From a checkpoint of a small mixture-of-experts model trained on Wikipedia: 4 picks a token.
Below are experts of layer 6 (counted from 0) of a mixture-of-experts language model. Rows are named router (the router's row for the expert), down (a neuron's output weights, with its number) and show model dimensions 0-127. Each number is 128 + 32 x the weight over its row's rms, rounded and kept within 0 to 255. Numbers have three digits each.
After each expert's rows: "comes before" lists some tokens at least twice as common just after its tokens as in all text. This comes from a sample of Wikipedia text that the model never trained on. Tokens count by the router's weight.

# expert 21
router:140167097104115078081160129183141102097128127140173086099068122157132089039144081137078102145157102105154130089116184121121164124190109118145108103109155136103161109117216133120134090104150097139110112164141074112149109156085112094151069144180093126133146114104087132147133127121122053111120092094095166153093170160135062096117129129243171066098118133101107093059105070096123141136141
down0:142151152146123098162124146167094129139185075108163065158119130119125085152123123061084101129185097193135110175090155115099158114140131186152093120137176178044151140153198103182169138059123102133096114124114138129113131146114155078185130164137137093111114161111168146145133084086115205132115095069116180181052124191105159086117163122118120096170113139128109088128127097074080106150066
down1:092119128159166122155114112127173148203099121149186071149093156129122140068163169101145188145141143162118113148135161101124094165102177118138085147070118133099212102101197096073122199105136170151138108149099114070115113125112105145157088181120094134137100096056106049174143140115134107066092137090121133138114144137121113088108144096154153097140178140138058160172151114078168143085117
down2:138152115185110161065079098090124135108155137114067114115119173105139153077064174170118118133119154207074124116099120082136118147125082110105122121146144123096101131171089123148082117191165168126098105098177073115149211185073165218043180128161145138107176091091143135127101102144135126104091125094097132133134158144156083153182157138150105111143170124098136133101140109138127137152104
comes before: "was ", "the ", "is ", "a ", "he ", "and "

# expert 30
router:163107157116112140159149168049116126104128107162114078178177090110164096176146132133121134201127128072125096114149052155191128103134138153162138172140195122106119107104141175187046077136148232106120127092115126159147125162102149143131167112135111093153125178144129149101150129114121131149196120183146179139135141149100166206143099120103186135134110133099096086087099142075085130180123
down0:236169099107101147129148139120141134167018113128107165067080169094099140126159152179157090127110114070092184100102205102089120146110149105081125141111101191101230114131130094192144139172111056112087128129110128157115060051113158076061106156153111166090149167119098157147134115155148150164180126095161142143097116092125098167174123114134164139088079158111099116103132115144112151177135
down1:129146076061111154156164125121102115149163078158123098131130140128124116158141103079113135161079167194164095142109071102090119156168156105177161190122134068189117104117183103116099091182146148149141162122091132135114109128151108146198143113144121099159144110144080131094085107120131116104184107109169118075096165119110118108141109049124105153096180139072051068137106174096115160116146
down2:090069141135135187110092128064174119153165137148082073103111135156123104077137154098107128152146134073143119132189095088218099087160216205073167151110145161146088137147103151177132138160199157128115090117126152113168114113141119137150118061152103098142094117142130102130102123176098168122103192079178179076108117147155173117182128127124157151180198126124159145084093153120133113142101
comes before: "in ", "of ", "and ", "(", "was ", "for "

# expert 6
router:088124123180100090132192122173117165122126108160156128127131136048077132101079151149074152099133100129154134139094190099108133140152080140135087164122170175116082154064117063156158148157140086118124135198140120111124121177131159113141174090137124109104148135139104139123139127134146119184133155105093154134155091174190147132126110142187129095084148126148151097155085162121131154118124
down0:074162172124120122153112196091107139088172085137073102137109063120123163153112127115125106213136101076204095060095177174145164125138129166110153110143180158148177177064107132139124111138114165088119080100109167152103123141122135111104099150092106130110095177113129106081092120113102118139129065090118190150147156163141135141181171098181132152090185172108113127113118159121154132122102
down1:080068127118121131135154068113079184114131156158108209136132132163074145099125151062106151104169057151179103100135170105111146140143100121154113155129124139061148147140118136160149179093193120152133100155135133088133145174090139037150133128156096130141174103128123170137096093078082140145144174099119082096128164152120110120206136164191154083083072151090068141102112101155104123071108
down2:186088102105147080131101171073113216169158096102141209147118117152148102166117100106092101144096115094110131169089123158147126131165149105112155122074149133092135144133161161169180109162083082181153196099124153139154090099124129168148208111118168107139152085082144151136136116096116206174134110156143097082106159140196073148063123163133117143172070158107088082132149134144137125144123
comes before: "| ", " ", "- ", "|", "–", "0 "

# expert 43
router:109078105099146085100101126169191187116128114089110113117067127139179102079161128148060130148103173148175154116181181131124118132099096137081131119185150091234190112161120132139160155078147112165117103130134139100140136077119091113100087129115175102116172061062099122107100128170156086103170065079151083146147201142144162107155101116191124154085136130118113119079189110100157099129150
down0:116112185175142147147115114117136135057169167116066126189121193139157198145074096134125139120089063083147138126163131142119163107099102108175053100171135133175093159104116092076085112102101157125170135136126233157086106141142112164187168138065109137115086125118100092146108107149133191151107102169157099134106131099124072142101128166120150117128115111186118139163166080144196102115074
down1:146104146087139176117040153126184128177122132105101154127110125169107123119109137137143154148126106165106097073153123119113107191170128106110102199077135166113184096111120143116112134143079113136162148117127090121115124149105165064091092138138145171096188080107142138168114164188149069137140062173095166110197104152172105138147096103193139152141142099097156126124116142107126076186174
down2:136108108138088137138162071167115131114192147118096126140152143113104134109113159140134096144113086157148159144105123110189170078153169133210150137144172102115108174096148075102156134139154181121105109116149151190133155151116144161186105115159112134193118126136132126136156087145112193183112218117107112128061096117163165081124141090073123064196195145153154135167087190118058141108104
comes before: "a ", "the ", "well ", "an ", "he ", "part "

# expert 27
router:119186163065102197120142135065144099127128163132161058138208129161119107175134097113105120159109117122112117161118052125157163153117068139212132109165149091072167122149155167151111107110185161149133101103092093140148144144128084124135185113133104131150106153120122140091128129097133120149159103198117130097123157157107107140132107052103211143170060176112090085108151116099117138101097
down0:130229102157114090116103149124120179114126114100165142080126183146105108155101072086119106147187109136155139126163128077081141118086106077119108094118103172186122098163146132152182199141080137140124121102107086155141176074100158114119064146144109123148195174093089109136135101163115117112136108087144171192130132142106145121168214127014071111121139102113133099108118090124097190120150
down1:098170067147149137100110120162160112098098104185170108133134139140125105141133135124219083175155151122142163082157089169121095122105139143186117147082130123169143061165104136117124134141126088123116118149079122107111123096154139177145130183113124123110151093109101114074126166125177131146119099154162153138099095101165123063121146165150089138150156108193170135117166104137140120131149
down2:048134114126153133160088131079106148135068091169178155173121150119093155144138152151138117154104172135162103191138166080135107108097086145130087169158103129097069094137078104157097114133187094179124044136126131100068114149135109162161139132141142153120134145089145108144140157143085197140146133135161135134091125149187087063048141147127130101112119135160150116118154118102179114156082
comes before: "of ", "in ", "and ", "for ", "to ", "was "

# expert 40
router:117219153117140154125097120147142138185129158136150138146077161104099123102076157145138136150129143069081185108085127112139157102119160156120093156142098079172202058152123203158160146144110138093129125101138080133143134104139127117088144157135074098035187118102137123108172128101131078066069163152127060195136176179070097142136097141161122134162150122078142174111105097156114123191173
down0:195097176133155060146152121166113107181065081160124137111146096120150154070097129170110104108154208086072097138093129149157084104185125104099167132118131153154195100118137132080176128099114136116127087172077104147092118165134114178119174156129132150076167081113094118102121154086181092041136121157094068204132147106092094123134088145125168110151135130070153106089087067164122088140195
down1:043140134081169142107160139187088104119162130128154108123068117113133095132128092052063120177151097126108136137136153115084176158149142133157125125111104083143138116125101124102102129103069084098095149164132143125103117167154123096172158140103077079099078130140142149132110129154111140192104068136131180139168104167130166093105120145136106117157058156132086115156143166117091115193084
down2:127172137166150144123127109110161192114108062123146192118101092168116164165135142149131088123116110075113158096135094083096057200168135088081082103083122132181183090120135162117165137109118116113108143093201119162126180113136153108148124106114124101116141113137096146110079140117133130083103179149099094075144149166123070149168125174138075104091128123128146173069128080109078183105173
comes before: "the ", "a ", "his ", "their ", "her ", "him "

# expert 19
router:104113118091170126191106121104120112112128155096105124100158102166114130154090120105076117138121145098141099134133065075142077122070115138158179089121143082174151092159146150128108109105143154140132089163108086171184177110133088089175165134114060086121110117066109126131164128081157184085079108165141089096143161081108178113131206091157146220127127074121115141101119083113180138095221
down0:152103099164069125185161158086158128062158121148101118181154167097177130160146132119134170189095131141175105169105099083124139152188167104147125111071135221122087129146100108143120103100052111055094126122105159114108134141106158124140125152114179100149132167150111169113167113075111069142087087141122149128132104087124153156155124157091134161112074090088154143134093088175166145126098
down1:129157150135055148094117121122147177125199188147124070215120125131141073134111134111144144149099115128129123124167140157214141186159099135152098166139101139120097035120126140087089102067150171170115109137121122135154107159117083127089173101110097128079161133105128114156151142160159104117094140069112131127151148112135149121079066142151181100149121165166111111122165098101091113109135
down2:131073156167096168115144084156163151163138129084147124149167094107148095123108136146177143127147114127093137093092130138056163094197110149136154126111109125107153134085138140126127162142076100163086179079164160073097133161168204142105136138195144093093106186177085158125095145163108155186178087083117138115111149139168112154114079154144158170139137201156128153142129119163095109053151
comes before: "and ", "of ", "in ", "(", "to ", "with "

# expert 14
router:132157151104109131170140134094177156111128118154141165153037092165117107091101137141100155113143095134099160162101163139164145183081095112186124093114118192087084160141077144108115140115153134090124154137113222136173146129163134103142092108143159123135150076184109135167115127192121085112122120151104081078111076150090148187157175129077098152137152142153097113112113096143131122148131
down0:043140142141122176164146105096127077160156139149171141166155129144121097171114130128116121136109139156135112074129138174180101172101117167165172140150104133079124063152175145143137080128173152119083131121148070113129135131163136066146146219110098112117103116120079086117146149088118123100127143180094113069175104162118152168097128102133182092170147154117141113101139168128178200130107
down1:058141113139186156091137159093110144209150146124155118153146189141201173156082172111120136133135100176084102087122160088107101053142148114080175156095114161128087134148180137127048099173138131071163171105152137179143165163082123163146096054160137120148193152156126137123133097040177104117138101080131157113130171136130154118145165105121201112132092134131143119134060100111077118176101
down2:102164173081126142170141189160131109170164108098138065139140167065177087136100097123089146129119146102092192154118064125136151120138127159125121131118172132117155133120168069138136126144114013145183171107093120139129129101129156155158116203100129125094083127149135145160140088148181072157149104141120149086169153135169155050080121202169135150116063114154095158078026112088125122101114
comes before: "s ", "\n", ": ", "–", "/ ", "1 "

# expert 26
router:120178155130206130114096075149119114144126188147134158097093141101151118094085102188104162182119167067067130105105172091068119073084113097110137150157114161157187151108140140148117106162093100100115164142153158097129110145170124142094158170142115113023172115072104136106122128172162055090114164138135097179117139159107131100146118171142127121141140103100116186116119117131108178187188
down0:140139136128111125084102162140072117155011143119095117179148136034117231130105154111085124068094139106107143074103089128146098117162113127058155117107170116156141188087107161141087055135177169107120135085117137132127187062123103132094149077140133175103159104131144159138160099149132089136158115113165188126153099145151171157158139111125090104149140159138130155063161152185136084117086
down1:110143192131148124158167088124129138135124148143121162146091112102082094102188064196127129092171120110112106126167165091128078120089099127139104094192086121141135122122120142075170192125167109118126121170128095128092170186047139049144096155176119082130162164119122123133145123153117082143144128137151106106159129103105152135118096094139094151183188082121101173185092135111140088153156
down2:094094159163067157122105106065079128145255169138116100127104109131183112170115159075112119120147101172167129163107115118140180158129116066150127123132126154110072172106094187090155074130142190131118162099134176165162128085116174084170154102104157142141141147112163150142133092110143130108123108146155134151102159084142141156154100126098127154118116118092124116125158179192086136115059
comes before: "the ", "a ", "his ", "201", "200", "their "

# expert 28
router:089115127101135066164094157141080134132124151205111116111115100026166113095102154141148136134124140119081159153136168087179161138118145161091181175184130139109113147120136072169140147139161101107138129123111132135099151139113187131086112163106122112106139143093112137122141128132089134216173137145077173177156207122110143084128089160156141079103093151113153150124102176147149126151139
down0:115147097133162133161104076159096120149150131106173193165130123152038134157161142146127135100118113132138050148150141175145120116140138107096107096103153130089037149093124133072125157091174129115176091100161063173117135120113106133098144180109158071133140154131157102097096164115125157102123154124122143118147111137186086115170128086110105093164125091141153070069064099149137127169128
down1:100073087041085097164147134138120200178113109132096201147090058112172076155180126117106132094132108127084160049157097071169145155129119150104143158097124118116132158155094081073147161113129177083118134124076138061191166115163075136137100177118133104110112168116114139126104097131105109122147135101138112112181157137134195116113154059098149129155087118060104151142076169096193207126095
down2:108143162096156131138130091167142065120090173169141096128099138109123149121127149112148133160116134082165213114117128144129120129124109177157116092099125116173134123155172114147089095127177135121130180091158168153145071097131054110159117126123181110111103132081148116089063121085157063162118115091119214134172132193170155102144155160100089127092115104175139140134067110140171164124101
comes before: "- ", "been ", "\n", "a ", "not ", "also "

# expert 1
router:075101121142134072166157134129108111125128189149131140106139188103159054174098108092147186111186096215143112136141143166133153121124099145151082138087160159146085171075141044126177093119168093166127122150137144151158154171119129145147067082067119129140064187122112127167111128127139145169147098114176166055116111097154139118099125139100089121122148125184131131095116163139127180155102
down0:104127157084145089128130096142160095132170106104109208146066154140141102159123175074134175128108068142137108086145122155187176106126149160114092097100138119112108163138185167149180097148043173142076178181178113072125195145159111152087163189157156129124146112120065108138063114147164121066110150140116133102155093105056165064146130123121108107168106138122107082167135110143099124131100
down1:120206139132128191175131113129198070102097161069144062130191126110125116148136122158130085105122156148175135086165111172103122112162118106155167210132110103099087126127147164161202113137131159157104086074150060143135116080059117178145109159099106150077137076078120161159078103130178146100113098074096142075190124106115125179146134051139125144155132128126128101103123105167110094126115
down2:087153102145175205117126093152106147097148080146073073092149124159151168117122140164149126132155160111223104168142111076147110167122143100083120055090125134102169142180100099130122091182199161121136114113133129170139129117100064140119098122113138162146143149186144161134145161091105139111160139128122121118075123220109105138114175052136111138140129147153135085133129126081113149074115
comes before: "- ", "| ", "N ", "′", "• ", "°"

# expert 13
router:104154082139155168164168180152105128118128116083159115143163155097094160140081095091164137163143152101116086176061056088120139146127127092139174112093132106081165034159117145111031102170103096092157122126115112098090129097097137128150132186140073144174141178159090129151139127084110116157110096132174083187114141111120081154186141154149134201133152125136123163128125144134137172206113
down0:080108166087120160085121152144151031146121155139149142136128109101169108144123131177124142120127119073140163107155136095105207165153128146182096134109119125108075135153152131154147111126130156118194100152102132195080103173105201157062194099121144091128102128129096185138105102125140177179122174170152125084089091086124202137080029146128134134171099139164153042127118058103151127124079
down1:135130182114147103070120166086120139056233146126101097142125106082179080099123109133069116187190112158130091142148127114146132100130072123145164163137185086109077097131068135137164043156154133136137164107147117140119158112115171091130186155115114116120125069117070163152095079156087095126172111157098154090136095182120087117102153075142160112168142098103135082163136128078100102069164
down2:132094187111121202091125124108172134095071150086125116100130137157171103105156208138165085110113125140059084118124155109159096114184140145108149080052174053151098116157142138108089126155119138126182152127121105127125142156137069140086101123122139127143138143186118126132175121137148084055104132143152143134130112142231121112127067114207107170104120128119152149110172145124153118139119
comes before: "to ", "in ", "by ", "as ", "of ", "for "